Experts of a small language model: width 128.
Below are experts of layer 9 (counted from 0) of a mixture-of-experts language model. Rows are named gate (a neuron's input weights, with its number), up (a neuron's input weights, with its number) and show model dimensions 0-127. Each number is 128 + 24 x the weight over its row's rms, rounded and kept within 0 to 255. Numbers have three digits each.
Before each expert's rows: "comes after" lists some tokens at least twice as common just before its tokens as in all text. This comes from a sample of Wikipedia text that the model never trained on. Tokens count by the router's weight.

# expert 94
comes after: "T", "S", "K", "A", "L", "R"
gate0:128092143123111123132125144105118146107186152112157121110095144105106129162125114108140159092148128111155124175105107141138137115099132113120173139142105144102172136115153156180090140142128141129190148137127169090095145100146140115087078131117145144136140131153108164135144142130075117130104137147129107114128150141136125164124113145099149138109177124148118157111107136144157140155049
up0:090147102141136146082096104103134147119152085138136088116184107166164162125101151142121119084132123176143129109149136146184149161153124117093088080136130137146180128121157146172100111117142100128123126147148122114125098121141131119124124144161136120130122119109111187158145142123140118162106187135121105105116128100124146124147166171129112091128135116133107167082132129119104126116112
gate1:142165113138109099132138141112131088141103146088150119157127121151134156155094191104123169154166124086112118125141110143153150167120096166128126150095136139177143119097164085157112145151170136191113166148127118129089118151127130134161126117153116113136124140101096131096093135159098109119090165082111132129161137119124125145129157098115136132114089116122112119116098148110145143122087
up1:135131112068160127125086108140133146116086127166096165126142128131126135111118078123100102162149155119117128144119118122123142126119103113120073129162135143160157128139155157122126124098115113088116097100130133156176133094132122129119096102119126111149105108122114141164159073099172096108134133172153123146094133128112171087125110094141139105107085135134184172107165123111127098122150

# expert 35
comes after: "- ", "|", "| ", "==", ")", "== "
gate0:116147167145151140072165152147126126136133125114158146098126143142148139119090110113143127146104143169144128137162103058160086096152144130118119115145164108085099147145128099135136136143113081117134120124106151125119100173141138171128111152154130107135156129149144120140159161160109097159155158169155120177107125098098089131144183138105162148144136124138144144146150116110117130119080
up0:126115103115120114125149083115113117092131112140190068136144156109144131142136138136105130113123140156156097109148164097126142113131095140086152146140107105088101111149083148123162126090138096159167125136101153121165138140095087115121151120151103123110161153175167087115128086102158090156132165092139131113144148117182140132106094138134142151123119131137142121106119084155140128151140
gate1:160137116093131186105121125144121136149115134124119136110107175158101155161090102112161126127126125105123134154087095104129107107104073127151157097145136121111127113136200132148136136101114174123156105086122153133112115104138075128102138124136168088129124116120126115111125150111123126155136095120125172146108120088127123163116165114118109139133108121069109097135110074153155154093136
up1:162136123095114122151104130143116124126126120110178151130103128133098112125147145141122138111145100174149128140153125129099174074088175098120124142097110190142131116103113084110134102105164117130109179114147113120127138106115139090153145119145099149120133130115169115126119111124130132126106131139161099140137124145049158112158147102106164131146181140110123122070091123119123147163159

# expert 47
comes after: "- ", ")", "|", "\n", ";", "a"
gate0:160126173143122111098124118129150126118143123139167129163105134121156128129137169127107139148157155102141129112177102109132141130145106113135187132168175117171139148113188155153125096197114092166122142134119172149148110100117112126115126086112127101134144110120107139093136138124120169157099125076130102154133135088127124163131131164119124135135070127109158108166132131162134119130107
up0:113147147108078111129141128151126155107171137135118105073088097109130089109129146195133100120125120107103140134150135098126123116136187093157153126087082109098167164175091105111149124156110105132109095120157092149118122089151150109103128141140136126160137132167106093108163117140129145135124162150112130126175136126124169165138162140129146114138130133181109128130130113143129137107123
gate1:122125112142126089138112135144119093120161174143146086116111171093096134147124137135107153118088145136160124110101111109146130125086100093128135147138135086153090130118132153118156139104147134190163161130143119170119149120117122127092117147162113119103173137109144120132135154146121111128136130072142097179149161149124102136107060116146145117171137185173125161151130117142128135139143
up1:111148140147112089129155127131160143136200114118110162126135112159124181132121129136168176091140116113128153162153128142135132132105111158127110184104136137150135120108107097145152133124126122112108172123070108115108102113120125119101118120072121103173118115090135116120158115108147101118148169141111128167114144097098118109142161135144154098112174120154196116148135113123129091127111

# expert 82
comes after: "S", "T", "L", "A", "K", "J"
gate0:159146144108113096097137086120111143110159118159132162145116141102109108145140102113185160063137160125147135177105154091122155144149151130105131135143129091173075132131117166107162099126114178118098136095130105081115162129132132149158110128146119179128135116118093146134112129143147138126115133117103104128146160113141183134130143127116142144126183105136176139127120145163120113115108
up0:134136106118104138146183152128155137128161144184119128128110122115117130114126109158084087163134116112136147156140129140148111101080140110148125146147105153130146125105144060182102125152101101124152143135135092155115118171108142076092102174108187114115125165122142139135102124103126116156117112156157122122127098132165094122103122088105147110101112167109119095103117107127130091124132
gate1:161131125131123104164178152143124134151075161122100120140134104127153115129140152130131112117149146095134167110143085127118143130072106096150126127141121122164151141114135139076105108143150128111100119116131146100133110116144131097137107132118124103160106141095125096174175170131154131180091103092123156161141121177126117143167131145099114091174069135127143147140121130187125130121113
up1:114169102141144145143159097108136154125097115101132088110110123134144099134108139126125169163136151099092142156151087134123115126164124114126094101143151127179083117108160132147148117164098112125087130140144131127084135162116115152102100109114108091136102131142119106107104128086150128130148113047138136137139084154134090071111128122099149154127111133151120144107169107101106162151139

# expert 20
comes after: "\n", "\n\n", "ed ", ". ", "\" ", "es "
gate0:123133117120134096145150130127082082115100148104106110179141170153161142113111141075133131119122143116115126129125125123132124167141113122106141098151151124176152112082149129149109143140129124086135111161102134155136126165125110146128147123133081085126127127057118124129171135111120141103124114159171124151155133115091070164170173130129119151118124122131151163091138118126078100094140
up0:087140157141115155133117127119165112103149126139124090159159118124141150103113128148129129105150140127196123118150118170123142130124179098094139132142178109058127146099081118142117114117119139120111142135167120145134153124092126164137122116114150061138137131152111174185142125125118127147152100126170130138111121111149120136155140106105059166133099108146123172111147123134131132113102
gate1:176124129121146141149129078131100139155077164165119107135065149132132115134116081169139118130100115124086126136108138168126109141146130129141135134144138108174166133152119104138072111117124168128114087102132118147088128139105154115184154146149116165108141122145121133109101117101130107127120165149161176157151114109118109185144135104104157140144093150114120152142159119148131131157106
up1:136120161099143131133125133108150109148105114154148161173118146096152133169114110116097142140102111133122133159122125109106142129162110164135145129112095145097152131166140140151100139112125144122118062139160150133102164155140151163122124208144110192123114144144130083123133168114093138120142126180107092091149151135116154129104098125122160171140101125125118102138164164109131096125106

# expert 59
comes after: "- ", "\n", "\n\n", ": ", ")", "• "
gate0:136100151130101149127125097126097097126083145098137086103073133144161130121113134092078102104154157112164125108149102148178143088163131102131128166166149123132140160111096127133105158099150128105135135144095190184138132136114118134088156125124107124166156145141107134152120154118123139142120120138117117130084105175161130122118158158141141110074122120151127140112129149108125107092121
up0:123135168075097148124147076147110115130127095127166147165124109154172122085147143132106129149178164096075143171145105135156153165161162129122091111167174162108142124122138126124156144108116108143115155157110152109140147118140131091136126143142138092115126155107149107161156148151139144180124099167123097136133123126139108101128147097137172122121133126159139082119122137107121105099132
gate1:152125139125109129099120165152071156163133105124179108163141137180132128191097108121105121104106099132149093130135164133110133107094139132129115116123156157151155158092161149119132138168125121140109129139110103101116154117154171121113100135117138155129108134126150128092144180126143136152142139132147110093143121121091150103179166081113179165115125134144108093079106145123131117138125
up1:119163148097112122102138098123170132105127109119110143135089084128129111129166163139131196136143112169155131124151128086123090122136138153145147151129133112103122104145172082109103152108122169115119151143135113153149135097084097136180123164106120130160169123161200136147095075100127146141125096120105093135147118142144162122149140138127144135132136133111155168122138139163129143108121

# expert 91
comes after: "T", "A", "I", "C", "R", "the "
gate0:126082166152129171118117091140142122102120120084100162137112146133116124124155088129122137135139129090149118148136197110168115107157118137121105130158145130097106145068136107133123136157154084141127148114127146165136150158164108115122158128122099123105110145167085144106113122102118139118146165103131103173141113116134099130144192106187148119152123132103150123120140117151154115182119
up0:113135110122156094132088149128164111146117175116123088119098140145137139144132161089145108121122122156104157125140100132138111098127107124166145144137124107174142133141130098100112115111123147087118109150161104097110139105118131114137110119139166158161126099118139183161168139127108116137130094113188129097121149130102176082088081125052137105098112109126130160124158137106157145140138
gate1:143106124129119167107080118130113147130091147123119111139065129107101134130109073129146106132107115124129157104125125126151183153112143132129127139120126106125176159112134109128106143131144131164116126081121141144166137112124123136101168182134160160110107139134089096127137172123092107145113147157165098152170124163114090117120137130144160142101129122113148143093138070098128183165104
up1:156134184137103137110147136140111114116168109115148132147155142098128146137098098159104134156102094104122100101123121096191132158100104149114128157166126121126103097130127084154129145095139112148141143126083132147139138105191145104121120145125106127106135146134153086117121122150102102129144130080145167111067136110117108142127160152121152142149148114123102139129175176124125085149176

# expert 13
comes after: ", ", ".", "s", "===", "==", "ed "
gate0:132119095095115101119142080145134126092109116126120124118128097117110187175105125130102118105114128137126152099152182168126108124141142157162162106121159160126109138144161123121122096112126116117088129130182131066129146104137145123114111179124105148100116165128161116144156178121140166157111138103105142102111114145113130121148115133123115110153107140117111144091050131126121168153100
up0:109136114139136174143167127129140123132130133139128167076088148155119115124129158165135162141136094139139131182121133103115108127137083094105104167134131106140095165118107133155161120148151144147156127106115119133154143157088160176155140155114126125126152109141154133202108109104136143150147115178133133140131186155160105138100116117159088143118170149149120112120162145132159133112163
gate1:120135084139112156177128119178115099108162086116114075107165127108122121139149136121074131154112155126097105132122166128105099134086091158148116139129185143157090137118137133146123130139143137103106165130113097089155138134163120155158147147114167156147115130127173145126127148142093126104141155104105129136119128098114093121094093131144162142144100135139106118189125154090105128126105
up1:119136138121155168117126095118163140119176160138096137151135129106115131141137120128094127136188107151090115155108151124107097168107095141142118134125135121144112117120119110163114077109165125142075099115129137086143158140138147125141132137122143180119115134136189182113139088120087119100134135115141096126129080092150114185119097153175125113122102133113098112111140114128126109137075

# expert 0
comes after: "C", "G", "M", "K", "\n\n", "N"
gate0:161113119134142135120167111160141119146133136146155110105150113100135120150134144118154132093159113100108139151069138097122155155135123125113157125162145150120117120141106158141134129130144121157117134110106090103079108126157128127195148169142147159144153128123159186157108138127064141136133151131131189132139097148126165159126158138110074103113092115152157128129102084144087133145142
up0:111141140119129080114121150130125119167130115142126094161089114116118156129151129157101108100129094144103100114106147153136152136156080077112141129103100132139159138132141124133152133141117134093119161105083119105124150132118145082159147085103138123139129164085097104110124163140077173122126158132137091128123110143076172155103134144129155103134115083175093122116174121160127132112094
gate1:110145179112082140136106119110140120181169127144110104091162157134107111164145162120148188118116126124151132116087120118136119134127104128142133075137160151095155135110128127140140165129144129132122134115107166169120126136140127127116083091125129156105143132073137115101089105170078114113100171127142103107129125139120093136151164136091159116122128124092123162131131116166099164088112
up1:099096150104102192132169074143126117098093120148146095135127116127151128108143129113128152155101176121122136154157160140125138135088143130133089179117147106100104134165116108081152100137112122075138114128110143113152130118157134112093146115110140140136134149126132104195147126114126171133123127145178130112120108067125110121140157146124123177098093109116121139109149104168129110144113

# expert 24
comes after: ".", "==", "s", "es", "===", "e"
gate0:098128152108122176156141140124049145129110123146123122145116136174141117127158134139146118137116090141139084157105102164136124114134117150113143152098140125111121139114110093142140157188096100132107127144147133142114107119151145124183120093149142163139127101124099125106133079141143117149170140142136107137135136167147128093160103132138111137126105143113125135101213129176157161153091
up0:107142145068113116125140103108175125141121134164095123072111115096149153114128070187106142115102130111115151129151109127125112141098127105115094159133158096121118110152125131133088131119151143119120179137130111103131133111154160146113130133088115106113134152092125091120125123107099141106143120117141150054152162127111100146127139137132115144128115154183107135116151118131185100072108
gate1:134140105126129102124095142110122077126090151120089166140160135103144111169105143085115103156137148149117147125140119129127123086125112162150116154138132074118141123093174123121098143116135142143129150144144148083149136148169110149160118145142102152105120118099156086178131157140139089123097099125129123117129103107127199156101134124155125085162129130156072089137120093149113114124138
up1:156134101095103089141070109127105094129141139161104107132123153181157117157083127066145112145140125124159143130131118163145110115136131116133101121133138099157120149143128174127086123152135130136120120114099131088126152154140078156169126129137129128141130145154119116182167132125109121128092136122113127170111123073129170169102130132141149096134127101126154122142067103129082147101125

# expert 46
comes after: "- ", "| ", "\n\n", ")", "|", "ation"
gate0:126132153154123099118163133120124140201122168125204099136124150117138150158085134164135101140155132123138172148084127108119097169147152176125127147127150128141107158153173154152100158093119118123129134142120129134128099145117127091152128124119125152144186130151143137131144141129121106127132104138148122136104127101093155111156085149138152114105148134104139168177118121125089145180104
up0:142103107174121111105101095154116134155135127124175136124118175102111157137178122106116069162134171087124156139113119125134135144140181107081163106133123126104143113140125150146124123106081127065108125142129116127113133100118130125119156124153116098086187144121121158142135113102151103140141111130132153117067136113105146142130152160152141129155102146132143138162156151087086140126141
gate1:124128108096112160121120141158128135133133143155121137124129173121133136072098163140154150089145114129064129126120137149126099121154123126135176150143132141160126147124153132115101115134106131140066175157134115140096121169149146131117101136135163151153144084146086141170144114138127156104097126141129145120154106109166138146097139199135088101138092128121110174167118120131138150105173
up1:062144174180112140179131071108125134127116101097136098128080141140083128128130158134139103167127134159125145133136149123110150162090194093126122131115111130117164138163112120134161145132122135112113125142139150117133144131132131160070099120154146163117131114151104137111117148065138104129131121144098147129147133131113127102153125146159080126126125127118118197105132088125126155121136

# expert 63
comes after: "| ", "P", "the ", "(", ": ", "p"
gate0:121073104153111179098096150077100144152139148129129125165120096159141159127100126106166113094143115118153164127113103149140107141175096154108099127166125153108099141092086138123120117135121088113163109135133126134137099175106120170113102102127122150139138164121115122124108115125153145128172150120140087130160143116103145129144166104135118140154137085145123191153150114103121119171125
up0:147148110098134103121105143149110130109151122143153123148163145109130157130133116151126158166129148177136152189097154119114091128095139137104138113133172145104144146157089155151163116139113093127086150115074083141117100113101130147122097091113126088127131135133148082118155115110160105117127131104168146141117118127166095130146113192111113082126121114070108132159143132147143129137154
gate1:174125123074167158101110114155091093137128146107122138163135111087148141146133158114154098165130157114146123129122109152164127132126164151084152202136130125124135130102131117117135162148126086085118127133109145114145118128088110149130128138166121154113165135101201150137100126109122145067123087127121095150101108138147113154127130128096128108149133121171103134145092119128135159119120
up1:125131116084153160081091083168115122145147155098123134153135121147154125122114092106119106171106102119117138119160106153130155164118108107097143154124138154124141141138123122128107175165162123097134165103102167127160108119104137144131160142135123079094174096115191130155117125104111143095130104109110112171079123138142156150124103138120158132150089120129144084104146105126152151122122

# expert 40
comes after: "- ", ")", "\n", "|", "ation", "a"
gate0:092103181098128146114107108140132131097167131139135181099085132094124137149109115156112144128159090105138116114089140139121103143111105133101093137114166113102126152141124123146132156122123174121133115143169152166104116132106124145111077098094108146133118110132102133142107109116103165165116104182173129129128115112130158160124129166144178180143128119124076141136151110144146170146112
up0:086114135132132222158138093153139105138127128131139115099127121124089131153109109140103133151112116121123139161155121152112088112171135139142097096142162093111177107164124118184134142128145142133146146128093112140118129173162145141112135113114111153124088127102109126123150158170156137075116114150121136131099118116117120121148133109141089098119107176088150157150153129107090124152091
gate1:141109086148123085161110140131109142198107159064145123159081143120119114129098079130157121130090126121104145115103146118096120107148182121150132177120117098140138135139169145142150096121136100129129094175129122100147145102109133120112111119123105157112141125126139129153118144142132112144116122151104102132158145149135159135133148183105131140105123142148115150097147196182127118161145
up1:179121142150130089126133100139100114124154093084144146139100118137100146127098148136144113157141123119098122115091137067102123123140116163117140137117170108120137109148150100125127124112115097099107132137191137112102166158152118087138109100136126162148169136121117152138180139135109150187131115129174133138074130112130157158168141134137140141130102169148115083115121130172111108084133

# expert 38
comes after: "| ", " ", "\n", "the ", "\n\n", "The "
gate0:169096135096111058111117116170075096082159162124144160133094157136143114115122090141105136129119110123142092126080124127176111129104106118140102146102119118124102130137136144132108122162165138110140115093175134115115137091109122135081154144176109136120131131136106136127133122131132090144132133191142092136127149147130080154077143120120167155097120103116135089141125135144155117138133
up0:097154161183112152108129131086137101132106095117126096134162133146145108143119135085146143122105132146097156132137150109110148123116135136151073123060115122136130124113149150131124078134133166144072152121084090122109106157097118138135081081095169112121148123177131118116120138140153161141145108086143138127154123111114103101169123099135112151129167159126154132111134117131102103100102
gate1:148107106135107086141132109134119167123131156110149116138133135087144168113150118123142148090111122161074083128103142088112084109096153142113112141186185138130112150110122107104143123137091151151132155099140094159107155143137138154132098145141138143166140124120142162109137147113142119134157121170204141132157100102173174118129127098130071118134122120119157137144149143121132146133119
up1:099125139132157124117141168131148098132111092119108109156138128116139106162120136097083135159111108109152131139164128118132142139159136140127124102097135119156151118149121106150092178119134163117120119105109157121152063138098115091160115127156142122115080125136111062130120124137125127151119169100101099147109111118102160155126081121134166108074124150133101097103110104139131077070103

# expert 14
comes after: ".", ", ", "==", "s", "es", "e"
gate0:124133134138101106109136095151101149158099135106138119135103112143097119105135142168119132134112141103109157138121124152140132135139126131157152098103141105131144143159147125130074113116110153081111087122106105085151152139125077142152091094133141108163134143153139102115111165090136158192137188160145140130150120144127069084105123147128152069111142116106126068148128099144134130142128
up0:160120169123098098132167109134110116141086142146126101106090155089118112143153137135130138127128138128136122170119115152109102151120148100124161104109085145107138104121098141122153127112116111138125134142121116155123172140126082148089120144136144056103139150130114130117122110093110118173129099158130120094192113171121081132120104125120146087088130138091166078101129139107133111074143
gate1:156128140109112126107099106121103131120100111082191125146106137104167145116116151150128149130130111153128119143117126146119156101138119136135136126124140079116123135132149125132098098150116152146131106173151158142145123125107117120130148167137116170122144135140142120129113179070131137142127205207135126144166120182127153107086131134120177155133114095146105153143141130108190142118142
up1:110147090126145144122109137113146138102208099104155126137163105142102125137113106157115123154116149132116147140129179143132152158128113118177137085110124152100123147122116100123066112134128142146116134144160141099145148118133116119144121111132100127123112112137155158101075085086111129111141151128124130102133119101119108188133164147086147097169115078159090125157094134089122105158129

# expert 62
comes after: "the ", ", ", "of ", "in ", ": ", "a "
gate0:147128123135131131124116126101106121132145194131122122155095139091146148128104116138155118137144116169128131128094119116127083077177101132140195151115090087123160145080115133107102172135083098129150114131108118116142117100128114135139129178135127166110130120144122165138129115123126080112126085174126128138130115155108116145119138103098158083143141091128109157171123131093179124144151
up0:126161134148125116120107103109129148125100107130144091141158136141092151137154148151128112119129110121176094142145105138111152122130139163160107097149125147109128095110155087122172100122130144116203140129128103108111138143102133156139091110126157145173087152121153093108155133145116176144096133097132156131161119074120130133181113129173090156097135142113166144097139125145088154111097
gate1:120137120104138169179141088115105158131101154106088097163138139118138097125075093154113157104130104120068096111118115112085104153140068091122123121129152110144123132132118141134138132134149095126107112107160171127116093115102117173150128166119094142154142134119160076117112164139133154140137111143148173111112111098133146127131136109119116142143078111157116090126144113148162150159132
up1:124125162148121100106152145093135099165131138171157125179101103163124154110151156148106109144092157125107141166136149138131142129145118180128125108125123152138144139140140142108159083141089121160103114134158100092145161125118105142084120113104120152143099132185080127122127112107138114116146134147156109182153128135151141097099130136185146150122125142117149176167113096105126083106141

# expert 3
comes after: ", ", ".", "s", "es", ". ", "==="
gate0:148131109117099140164148123121123126137102156122084142096079146157199138151125160102165140122092137139099110155113099163116095140166105137108122109120104139139137137110130137117108129156096089088153135125140143148106102129152122179132135150185120117098139070111120118148154124116095085107146150133109141136122095103107106104143118144165119118147087139131093127134136134086149178128089
up0:135141106123108133096127160144147077131113121127098106111110136161156130149162161139146129135127114131129112118129093144121127101130095135115102083127129153145149129102149161119139099122149074097159116096124115134101061108149160156117113130123114092149141114125093106119185157144122063109145160117144110157128099106093137107145070157131078116114118094149137107178093137116145151118117
gate1:122149097126119107115100091120166127127163180131113108124078100117128139169129118123094115124150139150196159178112100116150102096124107125135149131112145085123057113121141138147151183139123101134118138126149170125144156118153124110115135159097106099130127133119136140148112128125118135157122129086086110175098088128089144140130145111125169116084124149144129152122106151153130129119078
up1:140130083116144131129137109124137150120151088114190133151124112115153100123129101113101126120110124147150165153118144101138133109123132133147140105125151080175073123161151119127122145154131102128127149130141193086159118117120131140137096109121135133143125128149134146103086122134167121131127152114109125143134052092086155163127142111123192112099134177127083128159085118125174128125115

# expert 49
comes after: ", ", "the ", "of ", "in ", "(", ": "
gate0:090100132116133169118135091140132139145141115153112138122110109123116123124150128090118140131147122144150133115117114159119168116113114147148147130123132143146119153151121142096102089164181188111148147121150195132110152115081111129068122102151108120121108110073105133142113114118136135129191137142098074106142123162146154132143139123119119136112176064123157133097144173131120119134091
up0:131127152129160130154124129177137134102154134114131160101160162120119127180091127144112127080117134119112102069107144147169138111151183137113133131132162090159102109122113171156112145111179131109139137107081172113151135114155139118147128142143166112121101124174109122135191105089115111110137127158111133118107136126149137123099137134142138119086122146177110106146187135148128127131109
gate1:075139175127118083148112125150161102110076174113138121119179135152075135141119155185125144106153127117123157140096136143136136128128077143114154153163109081111111134149094188133200088112111115149152122138113115116103112112100137177138124106118124118138150088110136139119130142121106128188128145142123115144135121148156149145125138149138143116118127156113109119147093148136135143143132
up1:038165139156122141131113107100143083144110122120128127077105111159070123120136139106132122132164137134129136142111135167135130128112124143123135137130151132127110143109106157132196122133177125145159140136107156119110137112133128177090128132108101096108134098083114113146132140135155144134155187127083107138134132184112184144120150134108124080138138099092130134117112148160138139125127

# expert 32
comes after: "| ", "- ", "\"", ": ", ", ", ". "
gate0:151066156111137163102102131153096130146120137101159113128130130088134172154122087148133160106171160130168132147110146089166155127128144125120092148122132132145085151101147149131139142143114148112094146117098094160115138157108132124092104103142129086107147117147129103142110152147120141102124156140170137169101126119131126078170120128128125128148142108052134107128170115112126164169134
up0:132151109144111093071159131126158132125119118159113142164157094133128113074138143099110127150045111135117111129140118110099124164168131115152156139174110139109133130112134172132142084124153118189121129131167144076110100096103118160114130117132102143152125150116159128126135105118130154165139128116117096110151181136107157114084141155138116136141153105159120171102118126143150129114144
gate1:066130169099114150114088059158136122104137103141174105094094163104126135130104142148117134124137153140105094116149134111165135113093127177112097116122133116149106150158133134116123083139102086106104140128124157115104125141105131155116138140119124136198150124149121109061116142132122101127157142148140148118111129138116128149148110102184127149175130160114138129127099151096139158137146
up1:125129107137131100101135163069144111122113155119109145182173122168141124137149079096112088134112112101150137098139105154098123148161130115127124117122121137049127121121119099134093106115157131129141122116133121136167117152127116131144126158156129137097094116121151136161080111130113162112123124106117085151146113105127179110162157198113139123114108096174110130131148092122104127106101

# expert 43
comes after: "the ", "of ", ", ", "The ", "\"", "- "
gate0:155095170108150199093168137124112123100158125121121116135132139127139133130122151124119128143126137144085173112128120122168081139071136146107161138150142134125153124118140122099107163128111117059171109129144173170113153115133141130149107160128148151166145111098137163131090149145145096116150099104126157110125107100137084145128173132163124162108127144145102139170158129136124102124142
up0:075107108149117115124108157126163166152108136120098132162099096157128100121101129132142089095122116133152133153116150118106107131145143146123118139121108180121113129101103130128141162128184150179125130156148100119098116113159125093143155123125159092070109112112115124146163108152124119120088138150115122122123120165068158102125089138121147084122099106161128145094153147109106127171174
gate1:120123141134110139101098098178141119123111100084121107129126117140126124127109125117130109103140110125146170130117114124121175069166124132105120163124157151159088118156103179172112121137118078149143153116134113106130126167096136097141161116082122141125141120140123104115087141090114117176106139115100103145108175132149131126116139115116158119145098162126051138156110144076156136153120
up1:167130125082120155165137122041139118143139097136126156111133133136111100113166099107099116198096139138103114115113153120127150132162133106180159138122125106127150137105154101077097144127122168137125106140126106141080171117138123147121125120150124137149132124141176117133118097176151135108125075136126152111153116148147104084145132135135138134121147128124148143105109094155091152095151